{"num_hidden_layers": 13, "hidden_size": 256, "n_experts": 32, "experts_per_token": 2, "d_expert": 64, "d_shared_expert": 128, "hidden_act": "clamped_swiglu", "moe_layers": [0, 1, 2, 3, 4, 5, 6, 7, 8, 9, 10, 11, 12], "router_score": "softmax", "normalize_top_k": true, "routed_scale": 1.41, "balance_loss": 0.000731, "balance_bias": true, "router_z_loss": 0.001, "shared_expert_gate": true, "init_std_router": 0.0197, "lr_router": 0.000585, "vocab_size": 8192, "norm": "layernorm", "norm_eps": 1e-05, "tie_word_embeddings": false, "optimizer": "muon_variant", "learning_rate": 0.0112, "beta1": 0.93, "batch_tokens": 65536, "max_seq_len": 512, "train_tokens": 409000000, "max_steps": 6241, "dataset": "wikipedia_en"}
Below are experts of layer 6 (counted from 0) of a mixture-of-experts language model. Rows are named router (the router's row for the expert), gate (a neuron's input weights, with its number), up (a neuron's input weights, with its number), down (a neuron's output weights, with its number) and show model dimensions 0-255. Each number is 128 + 24 x the weight over its row's rms, rounded and kept within 0 to 255. Numbers have three digits each.
After each expert's rows: a language model's description of what the expert responds to; "mostly gets" lists some tokens that are sent to it at least half of the time. This comes from a sample of Wikipedia text that the model never trained on.

# expert 16
router:136109076121114131118132204148152121144121152120116081146067139159117137137132116149103156120141124123126162118140148130108106136094066130140149134112081124147129115132111111137106088129104117136129115130144102112114151151115125081125164171087109153149137088142097111119161110093087156120145169135166129133163110100149141113122128160139101108162138087132117094149128120111103148120143105152115134146106094109168156108133124116134132131178135108132148162099103105119132143116118157090085113107121115119159135129151122112104161166111145105109174171181154108126152159137180133148112123128186098120129108132140109129123107146133121124128114184140129123105089065121137094159125135174113112131098140167170098107100101118161101153129134110148140109173127081116127154107094134
gate0:102122135119138185143140114117116106110133167121124121151132113118159108124120121121137083086162101123119098107150132103130072161154167153120132059123116073145149087127166113117147129110127111092129115136123132121136148148099079124154127099082090102135149138120130149146108128121110105124113112159129115120152132122162150142099114156093167123102113132119140093145150092103111120128182159129138168165159116129090138078082131094085132110151111105138140124153141104122126124125115169137102130167121113118144140103129088148140165162092178100137141157142116113153120171153116158143151095102137148171110134106148132167162110117145134115101129086147110141177144116122102096142082127120152104108174148094136163170104113139107153165152170107144125154161095158144134140146136133
up0:142141156141151195129131126147110165108141116159095129104144128141148140133096114154123096123148068166168073119166082150119061108137155105131127066144098068105103125142105154132117105101149139116069126133164135149134125088130052168123144151115125137148140133122135134122134127135120083127138126104128080150141101137148171175137119148080155146123105124136117121153170156114110107161140094156141131137123098146111156106110131142064160098141150108119149136092137099150088148092106170126113133116133132120171141122101107139127160131098155111151165157101139148095082129148106158155154145125145150156101100125163141132130107127081139127119124144157122133125150159140133135101095131115123119104151125086099158111118148098111111145121153134148133136143126155125133116132113133
down0:123122127170120190209104126100143125117126097107140150130143103104130156126131108156145136154138096104106117164119139110140144115135137184145141101124153122092101096119120119160136123127100114117062144130142140092116118113109095133076141159089126097129166144116075117164098115105123116154167137102109160091157125132154137172124152132073105095119143141132159065149123132126159100156102095131143172110147072114147090126145086095101130113156126115154117132090152122138088124151142148122142126127123119125139121148081094142147103170139128122172189154117105107104125151122132126145102132131140124107102134145168141117102154124159116148110092132161113102146135102159123131109139091117177144127123131122119132138127166128157171173158113141164134133106131141144107090137129146
It responds to: Table cell contents. Numbers, percent signs, dashes, semicolons and short values inside pipe-separated tables or lists, such as 17.98%, Yes, ?, and author abbreviations.
mostly gets: " ?", " —", "disc"

# expert 15
router:176146093135114148132133140127150161142140164113124093145119117144133145150106190139122178090134118125133119124125127107140108123145101166174137093116082093134115100144126131125126096118128164135103103136160121135103146133118155130133164122116117115092138102137101101148138130126136107097142136140140120107187107126187146126141116126114107131107138126199111103135106135101125156096162115150130107126122120080146129135183119096142136162198155146130131159103123121111169164104096141125148086118141113099119106111161102071091138155069138123119174147149164096128147135124165126106087107102123091098107146137140165116126092143127111163110131160142136126095132071119115129139142133131166119127076145141163081139113134108145083151117136073142119091125136110111111115120089136
gate19:207170120117107115135164130141121117145133133100158113133142126114144154174145117104133122085128170183112133172147139113161128167164113125132117136181082098149148138118135141143110130118147160131114092134174153112127153112102145115098127128130127140149164138153147133180113158129146144163097124097124117117128132136168143119122127110101080096102152111132101138127140158116094074101150104135140103128092136096137102128147173084121119136132149134166123125134154118101115104098116119134177067114106121110097135129163145075116116142102154096095128158135121170103085136114149116149105125093147086134130152115078139104100099161100114138109118126146153116142124125135149142118156078131110124123112156163142136140120139073137071114152165077117131134115170127127111099103126142
up19:120086104163129139119142112168114089102144106164064100135144109140078121096145127147132114116125117117123153145129108108097114096179132119124144091179161164143108166169139153114123169084121141136138079053153139111130110137104135123160130141130130141109124100143136134124176066141124164145128139175151126171171138139087116142119152129149138125148160166140149103121100140134121184120148113129077090152116089149108140144105153131148128088141110123083151103130099106138140136097138137119142118124169124117116113119116126129123115145124091142152115146133114123148142144123103125098124127155186174110158139126115131141103158141122146111149126107131105135148072136118095141133167187123160108139102127093115140057153130151087139136116142119125133082119106128151110137104147109
down19:160106109176103112208149141099143143123107059137153131146146133098158153106118129151087094084146164118143179164097136143173119129158150104144119132137084149128091106108114106163117135174127127138151109109162138155107095105153086118112152119136138113144149125125109104129121118131116087148150129158132114113125129116124180116133115124101158157157135098171106114135153142121107091096122092122145111155127115100097122118117083128142135179125145144119136121122106125117168168092129081126148139144146104157141116087152118102134145175122128167112130141156144132117134130133137135131128147134084111117139115095121133145130128100093128175147124128160097113132133158102163166081100098122135116123107114148191120152142148115142095126135154093094107141154126086083087175113104122
It responds to: Sports statistics tables. Separators, digits and decimal points inside number-dense stat rows: football league tables, goals, points, vote shares, measurements; also words like scored, aged.
mostly gets: " ft", "aged", " scored", " round", " Loss", " losing"

# expert 26
router:137120106133099143072132127136149139150123142110112131139126094133128162097157140152120130086099093125129132120123135115137117139134099129142162136128070108110179111132110114113156112142129135156108107113167104145129151146111140106119130160096101144111112112113131106105127106084142142120149129130151117173123131181185179110127115144178089108140134081148156141150107113095102116116132110139102097128121123113140137132122104114144098150147153099170125164146126115124119122084131139141138120092083149084120180133140096125130150156113168089074173146169167123160165158160138159133118133107111091086088161103172152144127105125117104147097138140192095138120092089111142121149152127165136100134076142146171135145109133089149107161157115110154156133145119111117116172115114106
gate0:084106125116080121127158127157115163148119137135137100130113112146114117101141143166170150121135116119144086094163163089095097137142129148138119116151157089092121160088150179109164131106127168155101132127168124094163154157148115125149128148130128106146165143129113106075161119111180097101129137132129155101155142123097134123135143117166056089147145169134123110173157123119111108051127146116120083168133126116133135165136106125106142152109109125100112126165092077135186090124114113145109154093121156115156155106138141142110144103089158131149134166136122114119151111160146114106110112100108152163136164134131123162136101126139125142127166105150102093124129157094118139138094139121117112121139099156105126145120128111140122187119145135114177114129096130142126124106107109
up0:121171149091100131086129139120155147142173136106133106134130093133156124133151129135133104108140121120137083094142137091153075120137132146140097184145142095158154135131105093116140122117128152146121083129134153157147122106120098148152125106132111128126106121139137107122189155149119136116127109093096155092129138131125107118117161118141090091145138143096169138158165094104150102123109174157167148158113121091129120145116098104119153130111092128161140123196142136108159106121118077125147152053163126150130152100083160154129115133101118152119144124146136128145141151119154087104124155104117139156157188116129123140099122113180145115138131119177109094133101106134158155114106089123123093116124093115141129095134133148180128164095110142149131137136104089103141130073146171
down0:138131107143120118144122131129138111117115116124125142149103126127132146143147117142139105131152132133166155118131124154112142119134121083104143138154108169163119147100149166091119144100165168128169083121106169101098129105152149126139155154132129121119176131106170130125103124151164085158129182139152114115118080128123092109084121149125138137120151126117124095122143114131108146121132137133128129102149124162097116127120087147137139086021129159133116113137112111142162134094140081141119153108106162129111113082095171064126149137152139131121049125110130155118138107149105130162160145141136078109094151124133127166155076103136114117071099123115127142115156154167147141148117100105105165138135124101151085136113188134163105143095141134141139097135110151149096127133145134
It responds to: List bullets and separators. Line-initial hyphen bullets in infobox lists, plus hyphens, pipes, commas and and that join items, such as - Length:, Turkish-Hungarian.
mostly gets: " -", " Elevation", "Scientific", "-", ",", "—"

# expert 12
router:157092125135104143112153126128166124124147139072120124121124085107097159145133180177105184119079126095121132103139157111099154136135113129144137110127106107127142097142101129109129110121093114138092112107141144124100148123129141089145172138116125156097154135131091117133178129126110122102126139142148138112114116094151119125124112116141102121138162120121134101147113110104120115097160090154107079154127124100160141149151115073156130119163146098148144179143099121108113153086146142125121082124097088099173151114137119101090136128154137116085189160148156118128157169119160174098146123105156144106110150139140128127132143100118126164104145145131101152075120117147131122134147118210164123106089131127175113151136105097163111134149117112122149136159135093099117154139112078
gate0:151110112160111116164139177120105107120204117098083124109116084114107156161150143147114129155122125135159111125126121172111115151113120142125121122167081142134099089109164162172141151098104108117135146141129112123136119148140116133087109160123130161053110125077120111115104121109153121142144164112111133118128128089156117149102145122171097144136129171178108128142124113120136125085141187101137100132116120102109149145109143115139137090108119122166152125117170131137099150133123112115076124095115109125117164105186106160125089115088143088069144107155118125119125134122120159119159138144155118176100164143123145118119125107114110173093135142145135109092163134113129172128144156133143138129158118093179124086139118121151142111162137119140153116145158091128118108119169109
up0:154100104127105106140126154146172084152159094111100136120105093087056154123153154155119119164136111106105129140170134143150124115145170148106155093189108138144097054152109117166157125108106114132128138103140137107106145131151164106094124129112093176066109138118163136117100128123179099135124132130110170138123116114146134136097126128140098143147113157144124123097164105114115124140155196120135097156103101143136158118106132116099102119120110122172129171126142121126138111126137112100120115153107101152124156119128142173143105087117164135070099137131166120128143120123092135108110146115121134150131133145147139120145131120135115159117171127151099123105125179152134162090140136136156142108160143098117106096122095120100106120164134179192142104128141119114165128153120130
down0:109118091130119157085123097170123120105104124148118129094115123108168103149158131090165137140093152144130160171112134166118144129122106123111088110171133154126152156136136131108124174114082141132126105137110109146115171129166074115128132111156143114143090111135128111133138157133154156127172120125136108159107132124127178139154146129098120075127151179121153144096129134121121115174150091158146162134131141130155154175064151101134103113123105123159105082148134096155166164129154112148112154139108152103100140123069100098116142133100090102129102137100122109098108127095147169143127155114134106128142144095066150167144152100144137130136118110126164122138137132169129138151154118130096136127130162131153098108102147093095107091104189138104135134134123142111076141127105119
It responds to: Table pipe separators. Column separator pipes inside table rows, mostly header rows (Host | Location, Set 4 | Set 5), plus semicolons, equals signs.
mostly gets: " |", " Binomial", " =", " /"

# expert 14
router:158104097153125131114140147142120124169134175095109078144100121100118121121124126124085167093108101104088151102160124088084113131139144176147137070105101103128173081145117128138151116111110123167144121135127097163154150145127174110136153144113122141091121098130124117129168111100116114102126125150127121127171105138139130079119104158127133106166154114144164142149139102122100118089139141121143098129113117129126136106152096094146109130205143142149195157137091122118125141124135159160123099129131130107153136113137075109155122141099146072072162137143148103146164122126138140107138079145147109140118105090163156084088132106119112162091178134123113122123106142107113095097140127142149114142110126160160129124117118144186136160133092118136133121143130103136137141095126106
gate0:123079086210115135138150147119114133148090177129155135166085117139155134145168130148118101118129152148131192148119098093124107103120179133145093139171170133158147119129108100136140118128105136102124131097128156153125063121131141111107148141149101105133088140127097109097106170103112138122062123113102078105115194156149137133117124131111148087143150114125129137102132164149121087121118110124126080107154129140135137113144107145113090164123174134164114126132125154095145165176104133138107114136120122089140142078097129115128120125181115106136106129135157087139145087128164132109155168132147122147124126121165115117097117137108135093167101143127114174148130153123108158099111093145134130139130139139133136099152145110134150132167121126086119114147122125161112136132123163
up0:138148138116125137095141164128085148141129153103156125137124163108146068173084121141179150118104124148103152119131165106125130110139118139147144131107146162168123122169099115168149150123149114132135125108123138123116114140111158091116143128137093119118092088121087077170139115107140114088097189118169125163152102128134100113129121167124137104118171113112102143104107137112102117138148141140093096159117120143104111123161106098122113171125154181109086101163083089118142115133130165184123146194128126121120172129103127151159099088128119117149136126131121131140103092144167102134134132116072158160128121112146077074147120139138145121150126107148111164105110129120145126154098107150152132120135124181129141139134132133116165149094112110071110150134103113175127137138121116
down0:130133160145092152133138167140082129130152116118107150119107105137113084113149076128096120155080104145137147176147126126139137137126181122120106085134140132181170149147136122074115150149153144090107127147090084115146128117138094126112092108083174146150106120127096107124100126123125121123113133104138123124155156122155110124088095124168152154113147149108151098121126129142136090119146166142146088184128148163120101116146104121146131149145139135168174140173080109100149160156114144140159140138130160121167107138124130133123121086166117112113108176125140145141140115152107095141101134193080105105111140084145085141117105143106121132087125143082151130150128121125113111108091127155135097129084139095123113165112147149144174164126125131136126124133104179132130142087129142
It responds to: Word-initial stem fragments. Early fragments of longer Latinate words split into pieces, such as ins, conv, acc, app-rec-iation, su-cc-eed.
mostly gets: " ins", " fa", "ruct", " conv", " acc", " att"

# expert 2
router:137120095107110155145154159133141144159148191117123088146120100122102137137131159149132129120109090145137105084131106082102116128121108156160150090077123119163183106142102094140140111119097134129106087119142125159096156141124161127125157161128093143109085091144083144124119119138153130099139182147141158129149098124127157107079120140124138081141141098101161141166132102097081116109175120141146137143073133112165170108145123109152112152164140151166146154147098125115117136117109160122100120117137103092128143085137098103113150149109132064112157147169154107125155138105148167118094127118141123131098141122178143126123091128158106107134128162143098118133086108103101136139132117172150108121122140139131106131097116128147100135127111095140145092129148130105146163081127093
gate1:113127112098137109132180137147123153094160151152092054169168141138135108124163158178148131144139093132135116093115078144107085130088117150120105118116136149129139101145099109130135078128102129132152125073174115150136120115121139117126111149135141121126092103153128082127165121111145156101138156127159122110100125137150129189106123144129179083122131139113117126101107136140116126121116098091122160143108137109125099156117113132166164134146077149137134097147133082136112150167119115175127116141082100111124191151115129123144132146155147177163107138130158116101130106175119158094138149162187117119128113124170135135115099111104156145132128146139127132135115101110135107102149147092138130143073112145117090164143110122111112132144093125127178122118108112167154100096110119
up1:115139112078114101147175083136111183137137119161091098131142151137113119135157146148175124163135130131132089096125101149104115173125121124144147123113141106101175100133083145140144062127095134135113139093160143141137116155110136113137077122107105122135083061116119137127145118114138152149189139134185100126137117165124108198124126191137142098160106134174154103099126107160121141114134162107102161134155139104130107116127097104145135171120086147088122103120118115114121149173124135164140121123098093140117202106125138137123104147136154163137145109138116160113118090154145151106135179126157139139146113104140133108129100100145108114122123137147111144145126116122113115111185155130134144136121113128144112133111132088106075119110136161103108102128119112112132144142163124
down1:143121146157156106107144142111177145153084116151143186150090157173143142101136136134100118105099116115152151103147077134190150098180120151158108113091150151131132154130150113136148137122142130125124133132130160149117148127136113079138104124150163079177111105117103146116147111119132114107096134114137160119103081079127160095128122138115104159105116122087138177120125131125138106111121118153131103123169157136084125144151109149128081148076155129128138099124143118150130113143138118086096111114107119106113103114086155126135117112135108105133142180100106139113087149141154131173098141120126085148113175125101137119172157107150099112140119099104144161112113140182094144104140131110125165090106140142141119161127173117096154130136087070135106127150153151126131145143161131
It responds to: Verb stems and endings. Verb tokens and their inflection pieces in narrative prose, such as took, said, moved, del-ay-ed, decre-ase-s, went on.
mostly gets: " took", " take", " said", " moved", " support", " how"

# expert 30
router:140099106128109162126151173171128169135135133080115103120119112121161135147160176129071157113124094076101164130153099137082103112146105150153155098081110110116187127134130107128139110122130149150137124143139124189134165162091137124126148163130076152125155102143113104117153127111105143111137130121148137154147114155187164123115150156149066099173167118127158113159127116130115128115135102126120114135138102135164129147121087093135116111115146135170152111148114145085146124138110162119082124105119113119141147085160131123093137137118144120131168145148143094132141146113145140138126126091131105136120140101137169148132103160114107154137143135144131160112152128136136109162158139160146138104100142118200137139100077085133135127152099098135112115127112109081086126085104101
gate0:168093071165128139147162146179162084133164152063087133127171111146120142175144101155109094146111132114108125102147120097147109129100090126136136083129142128139135123090106133142097163083101117151163145109138101124132172139166101073089143128123105106123113126123159136115150077137102123119131140162101119177133142145125127161147149163118109127143157115109123104128195123122135168130121085105093100131142124117175130102143100150150098083147090103124132126140121167151127133132081117138131104119132148126099103093149154157144155105124077117120133108116139158123154109159124172150148138150134107122116121090096173135086129126143126153125172159122134153164114116136167140093176132139126085122140137147134142124127125128131133088135076124126139149102133138117130107115143129
up0:145085065153101143141191132168122134138140101080111115118130117178130142166139104143111118142104126119110171096107121096136103114129086143166174097145164113121128133100079139131110137060139140133167166106120103139113158131163091121109121162108120112129114157114127145104111102150130122068151129122127105151128127174133110108118129117132130168167127106144112087093146164084128176150156072123101134129132118127165136139124095100122078114145116120142134097141105156142122164152063104150134103127119148120095129097170131129147139109117110126103116152127161166145123106133120155119153126150146113114111136115117148133138109135138132129127192146130141180153144154116140151124170153161119096118160138135130136145133099124133112087126095082141135139116173127108107121127141076
down0:097122074150148114121138122158095151150145128145144160134192109159109130129123096125108091132158122151119140092127116125107128135113115128112145180129159145092129213104125121097107156132139130126129148156144107130096131110103125097146087130120120162107167099170127121165097121153138132107128170134082129128141123127132154088130132141148133110154170111111159135117122170113097099140146141148132129148106146161110154161109097149099079103072153122152138101152157131142095123134128119147106183123129148128132104174130137183127107160099125131112110102101115126158086088096130110158154183136139105167135147145107097131124121086102139132163138128111137087113134137123178145102141123124129111128091172132147103145126154115117085125142082133154113112122065116127107131102088160
It responds to: Sentence-ending punctuation. Full stops ending sentences or paragraphs, question and exclamation marks, plus the first equals sign of section headings after a line break.
mostly gets: ".", " Phylum", "?", " .", " ;", " Genus"

# expert 7
router:137109116150126135112125154164140146158162150078112112123137122153144180128142127164085120105122155099101138138161124127123134102167105124161144058094085092154125089125100108091166090120100114146125122153168098139113145127141142094148170137084126134117139119149127119141142125110138136084141158134124130164149121139146148126096117142146110102117166096144131099171136119126120092093142096169134100142132097115184133108119117090134138158181160106169134152113117123099136123130106119143135117109127114154148141130119105127091130119114166111088166152114179130172173151143126149124113089105155102097119130153118140137122106113148069163090161139119136126115121111130099098124138123148162141108099137164159101158104089140155110153161072117149161103157135107122135163089107106
gate1:127145105145139128163149156123156154124094120109122111110108143183143130139135114143123137169128109076102126078114140142109129153075154097135139120151147138180142099139124131137147166138142153132127135104135138126139142152099164142151116115149119157139087114105139044126142132167130131157139088112144142110084137119157089085108121133117111116127168123140125089131174132144130126082142157143115091083095130057138130145113089127098115126163150124163165172130114112108164134143140147121160104163143154120127121100166126132074150108123138142117139093105139111135113154119146127090148109119122137124122128116153136170116138149112078156091145108133129105164151126122113124140153126137145166068100141130088132146093102146147119092170125098113125102131098092179092120174158138
up1:162146127149129095138120138115143122121111124127144132101121167140120132107144170100124127180136080087115153118119139187120141171118132086098143170102146115171121083100105153133142136129160135114141150121138146143160089156119158119153112085142150127162081098160104087171131125131137129147120116119130117072067126109160104122134125110079134107124138120154128128109177144153130138093110136122150098106129158101126141151109135139102105108164129139165106125155155175087156111122144105155153129140121133133146150126162097117133126120096139123125132131111149102146117179137149156107085099143102113139136150129152147159117122169105060140083133140184110104143123144123109142133133114147148145068121150149097129131148135135117096058159118082131134118120085089125110150168123113
down1:151157083144148163160111127141118125115088107129180175117103133109128111109096156124158129119134094106145102181111128150132153144141112143117157151115123134122141071189137113149155167144157122128094174137094124114067168101149138150104174124119105129136100105154145068107104143157131107100128104126148182111114105117133092127161122137118123157113158114119125111081142093130154124137119143126114102144140161088095071139149086134129105114155127138152093162163133111128123124150144112105101118105139146127155120149131133128097153120124125091107117129115149138101141098144091145081157141113128108138124176085128135158108142167082154124136112152115124125147108134125130160170100085105141119133104125097171122137130143123146135132097115141076118127117117144165165165135157188
It responds to: Lowercase word-starting pieces. First pieces of multi-piece common words, often capitalized in names or headings, such as rec-ap, ch-amber, Prot-estant, cons-ent.
mostly gets: " rec", " ch", " sl", " cat", " par", " att"

# expert 8
router:135083104107084133105188154167118134125144173103109114167136085137141148130143144139119160113113114129141125123148116116092084139146103140140146101121095086141162128188123136117161108089132134114100085130142100157107136167107128088124139143122116157090115099112097143119121129091147120107136152141169171110131111145145154123115103137167117102135152098144135130133116116098089114103169111140114106143086130098151147160147109103178093165161163144156126150140077143110143139134140146135097078107094107105121162100158092103097141169109155087123172182158167136119142135128149146121140125103165100118112168106145133151137097120131118135121154129147135117135091122111093125141138142143156096080101137150137104112097119107143107148135124065148142136121152096107115144101105104
gate6:141129128110113144143139100137089137108172130067137129134143129110126118178118116108074154158101105114128129116102132171162107128147079099112119071130127095163151121126123146175128154109151102118139111111139138110126111117100146137165138161136113124157133098120122174165113080122132129139158154132149123147089128089159183126126162175096114108118157131113107136099162114103143139102181092130107140130114093124118127114144128143078147133165145128123117102143135164106134136139130107092130151137130150122126105105142109113106146124125143106180150125186126114146137140149113143145122117159124092165123129148121142187115153128134198149126125109134106129126166134124080107102080113116134128165125135103108126111123126122120097106122192094164140155068066128168098124121161140
up6:147127188100104117122160124144105134101173117094129090149135129137134122155138166141097179113083132109142133103111158153133111159181121106136131086140128121130147125124162138108127135126132146127144116139159143124132157144129123168143174145106066139144113129131090156126123143092140079132122140109107144149101115105117172136121119145133102121107149144077093144113135135071106122095139066117131139107144089114101123125170121105161105119129128135118141094136127144113083160133081106089111133124107145140085132130132113152112089141080136091151127143173141144183138188137120127122132155120167115154115110114152135156123135118114153107062141093135112154161120143134127120120113143128109115119105160111132091099108143148142128122150183114180152173090110134159127195126137133
down6:111159127152145155133135141125105142077112115146116134157110117113085143128111133087132167105121145115109138129161107132143147117159107145112163170113069118133124245139138119115095131153114083113134128117124129115169102096149130138096133139130180101108079133152105157104121115117121147130108140154112128155156123160138122112136155123159106133096138114150118120072136160102115143122122132127112108117105094145162108133163112168164150107027111128107141083132134156116127173107120137123155161137117135126132122156120135108115126113126096144140051116108139157109123097143126139113117135124140121122129136137102163144170108127201110102134142132103146149122137129129129145147149146141107103106114100122107065139121135117170142118105143123130121150164151120097172111145112160
It responds to: Clause connectives. Commas, of, and, and subordinators joining clauses mid-sentence, such as where, while, although, but, including.
mostly gets: " where", " while", " when", " include", " but", " although"

# expert 31
router:168136127130111136097122159155124154168150143140110112112123076135142146150140139134091116115124146132124116115156135104126147093127108152113153125078117105160136110150119109139127103104110121116090119099146133159113167147120129099145168147123092102085120094171117156070135144139133136120107163138158136090189093134127147154112127164111098083146135109151135119177144101099107114113139129119111110118140082105173168109149109114159096130174182126116134145079125115125121120110128123143103095115102092105137139129158101126114119153105160104117170157177111121126175167157156158112116123111127110110122138152134157137139123115182074149125126137157095166136136096111108084124118115152115129119082139126110129089092125073173138156118130110119148107119151111097155174093149104
gate1:094129126146116137115091110108094121164149101128062137122146053110112163118124130149121130112102134116140149143120131163126169107145133139144102206125145149102130109128045108152134133118145117109156152107123120136117143155145139100126131155143111147105122112117110124125147117157189086138155109128123109088150077150171086096130122119103115170113129147171141096110109095093125155126130141119129143121151148139149111142123122123165103107157159149121176097108129103121124125158163167108102139106136159119172139109148128137128162120123164071140133132108108147151132146096111121111133119062146128128174139109180095105125156142168116132083142128169136116127121103083084127147150097121106154124127145109128157174082114109124143141123106139125146134129131124137173145146103114
up1:114163140136108156116105112131107161144180076168090094155162079101149138095140129105107128136122087119142138147133116174106124102158126110162097163145093144123142116099109128167112103137104090083148132068129157120115127139118116089132096136125090137158122103141097143111165155142191134100126103150138129104152114151164110118110117110152146137128131153148140099084135126115117157137090114096111130134155134146162123117133104156121136139165176148163130105088129101116143178150145106107123115118140153111146154128146102093143144119121162064154139113119124119155086185100102107131113142111114111117131162145197116143117132163174155118150131144162127118141135105101139106142162116131072169159132105127127141094095139117136084138116114118095118131124153139145161114139149117
down1:145127132170110148168133108101130152120106115141079144122115083133168103097122183110131122140098104092074128138156103120106133071149150140157085176130056107134110106120131166124127130109101100144100175136178177132113155138155106088146101097120152089098129128115134127147133098147141139127148142131172126127106146112132131135118135066127116122161108163137125099106129125157121139142121121157150108160137143133127126129137137160160113163148093120105119157098101119144145150132147117143107142144125120102139087122134103151120127164099098130115162127086110198113132110172133144137118134119070116122123145148149102139138114133135154119152149131109125124064137115125133141125145111105131153082120111130114145126162131145160108150093115176171176173141147130134071140089104139
It responds to: Noun and suffix endings. Nouns and final word pieces completing a word in prose, such as development, trial, rob-ber-y, fal-con, reflo-ated.
mostly gets: " development", " room", " trial", " store", "olution", " agreement"

# expert 6
router:155098099119078139115142119139118139128175160105120106155119113140130157161143177125125123099100097123109143089145118109081120149114102139152143101113130099153146111138098087122161143115130139144136129140151116156108169128121134108143180183105107169115085126141090133134147126121128126156142153140168145143144097136147140118136122142148123112123141119145154104111122119101081103097178106126120125160127134115136182141175099119174117161165157152140139143117120139090109125122097146138090114100110086120147141111141085110106127173102133096128145153167183107147166152103155156100122091112153137105070143148127143159111074122136111127090126138124126122097096082127093106134140125164146092100122120138158089153095122132134101122146095088160106134163169109094109169127120122
gate1:099107158063124115114166147157131156155157134083152134157159104131126080110137142136145110107142141129134098149126137161131138132134144162103099134118112089146134133107106152144138142146113132138130113148142149105186121146118150122132143146103147113104138149171126125129101109117174086144100141106170136161118120095182101159156115163126105108122136135102126094128118087156138108109119178125125113126113135116113103142107142149144143163150142142127093127136141135137116135070137166123108126157167075140130112105127149124133153127101130077103126112130138171084170113121129130168117129090108099136131148161132168141121105138153108147092122073119139171131173106139114170158129143130087113095089051131112103142139133140084137121080095138186098139097142106096126154122152159
up1:129127123078112099125148138135127175148142107112106103140184112138125138139138148122103084082121115118139144128139100118168127132118128158120090167139113138124155130105094128117125137134114122094139126127122156134175120102123145146140116177137124128111097115138122148109102117138150080153114125105150116112159117085192106142170117175138102097126135167132167072112116140160120106128147165140148170107124115137129134172147125134169113142168097152132106113151139153123152126068140137106121114150192070135126090122158126153153118092134115084140147077112188113127157102101118132182100162073105111134111136144124162171123128142147123122109148077141131165165163119111163130117123133121115107094108084170113118137122120144106104114106118151143133127096126100091115124111113154
down1:150083141139162118130113109113116125135104092163126174149141136137142136105099114090169130127132106123148152150181181123104167109130127169077138159158138132164096219138144156130132143133123139152149130098107095113114159135138104134116133138121138132146133148119170174150152118125152116083094175126145134119135151137130128089142144061179130143144095141098101113140124131127130107133142075105135157159123162173080090162106097138154152110082114139116126111142066148133152136095130133173078111131121122134143144117139117117134141128130112104084093167119149135121109123137137107118149144114104156135126093069142136139160092141117093136121109113145080123122086138133145125087119125102175124161142138124139136115128112125131095166125108094111111157122130129105126142088120132
It responds to: Prepositions. Prepositions after a verb or noun, introducing a place, date or agent, such as in 1849, from critics, during, against.
mostly gets: " during", " at", " in", " against", " until", " from"

# expert 10
router:183140111110105135093124188138126126120169127143115107116099113126121113127131166177116104082118116128133115093145102136123112115144070173161128124085109115192135102140141122114114133107129144149101134092132113098111161147145166115085139153121133184098122115131110127126152131132109089121127142166169130178150095134192124128118133139145086101173147115164162128151100145113130132095145126145123135143116099082143137121171131111153099127162137117114159141147142096131142159119141139109143111116128109084163121134117082105098158160103132129086146172155143099117118143150148157133138095107128101117106116146146109131104092146173114129110146182140144129108121123091102119174136147117155151114097139135172116140091090095123101153138117118142166098140140081107126148109098097
gate1:133116107120138094123147120121074150110181139130160142103118077128105163137132176120127107139124151123135134130124135117159129132136131112150095113076134133118134133136093142109141120126138096145112105130114140145147121132106114134146088141086136121153134171107124139119118167133127102133132153104138188149138092146172152087108147120117110128143155143143183099165080118121113131128133158100165159120123093170154120184128114096185142157135104087107160138129141115105141101143120137145162081120080092130135121086083097107155134181107124105096135104144140144141107194122106128110120085107163099090141128177105141112133098165136094143113141180162119132102150128130128096122173162121127094113116097121114106108107111117153114162145173135117113133143135151139140103075146131
up1:129098129127111151072125132149099133116167116124128084152131103105113133081104112116127107142136172132142097093130129115165132135145116120176132103103125169127146129074107121128133146132128146181092136153127129161118108142122106138101144104104140110096128162112127145132133121163096104150095189116143130159130110133136124147111095130174135133143172165108153126189137123108114136111115129133151118135146088127123130143133132144126136175109134108138124147153156109128147139137144145153176107123103115101125117155098127140132150132158133102129133134154129116127112149164089108105129088099132070133124064165146132134116097178104146175112128212212148117086106136135128099150179153120112090101101103112109106108110124115147151182141121131109107131119107139122121116074095129
down1:140117130106160142125101101111124144123121148166131155125136152144073141102121115125166135126090172142107128154083148138146159113138096131099145171131094129134117142146122138149103108116152161144150117087086130147115100121151145139146138137112149118114120134116142133131157105183104133143112098154123152145098117133120138101153074127109089171106127140085123157153147155149115209133154175130121098090161132129115114113131105128051132110200115137138067161107091148154140122092113103130138122118150088125112140169114115149110140126101163126126171124127141077134150155160133149128167127104153094142128090135117130103135118111101137127113123140148146167115071179090129150076121080104120124117095113144135141119100156126141129151140131150115120126171145125131156144093141112
It responds to: Units, his, verbs. Measurement units like ft, cm, kg and million, the pronouns his and He, and past verbs after He, such as served, performed.
mostly gets: " ft", " cm", " kg", " mm", " his", " metres"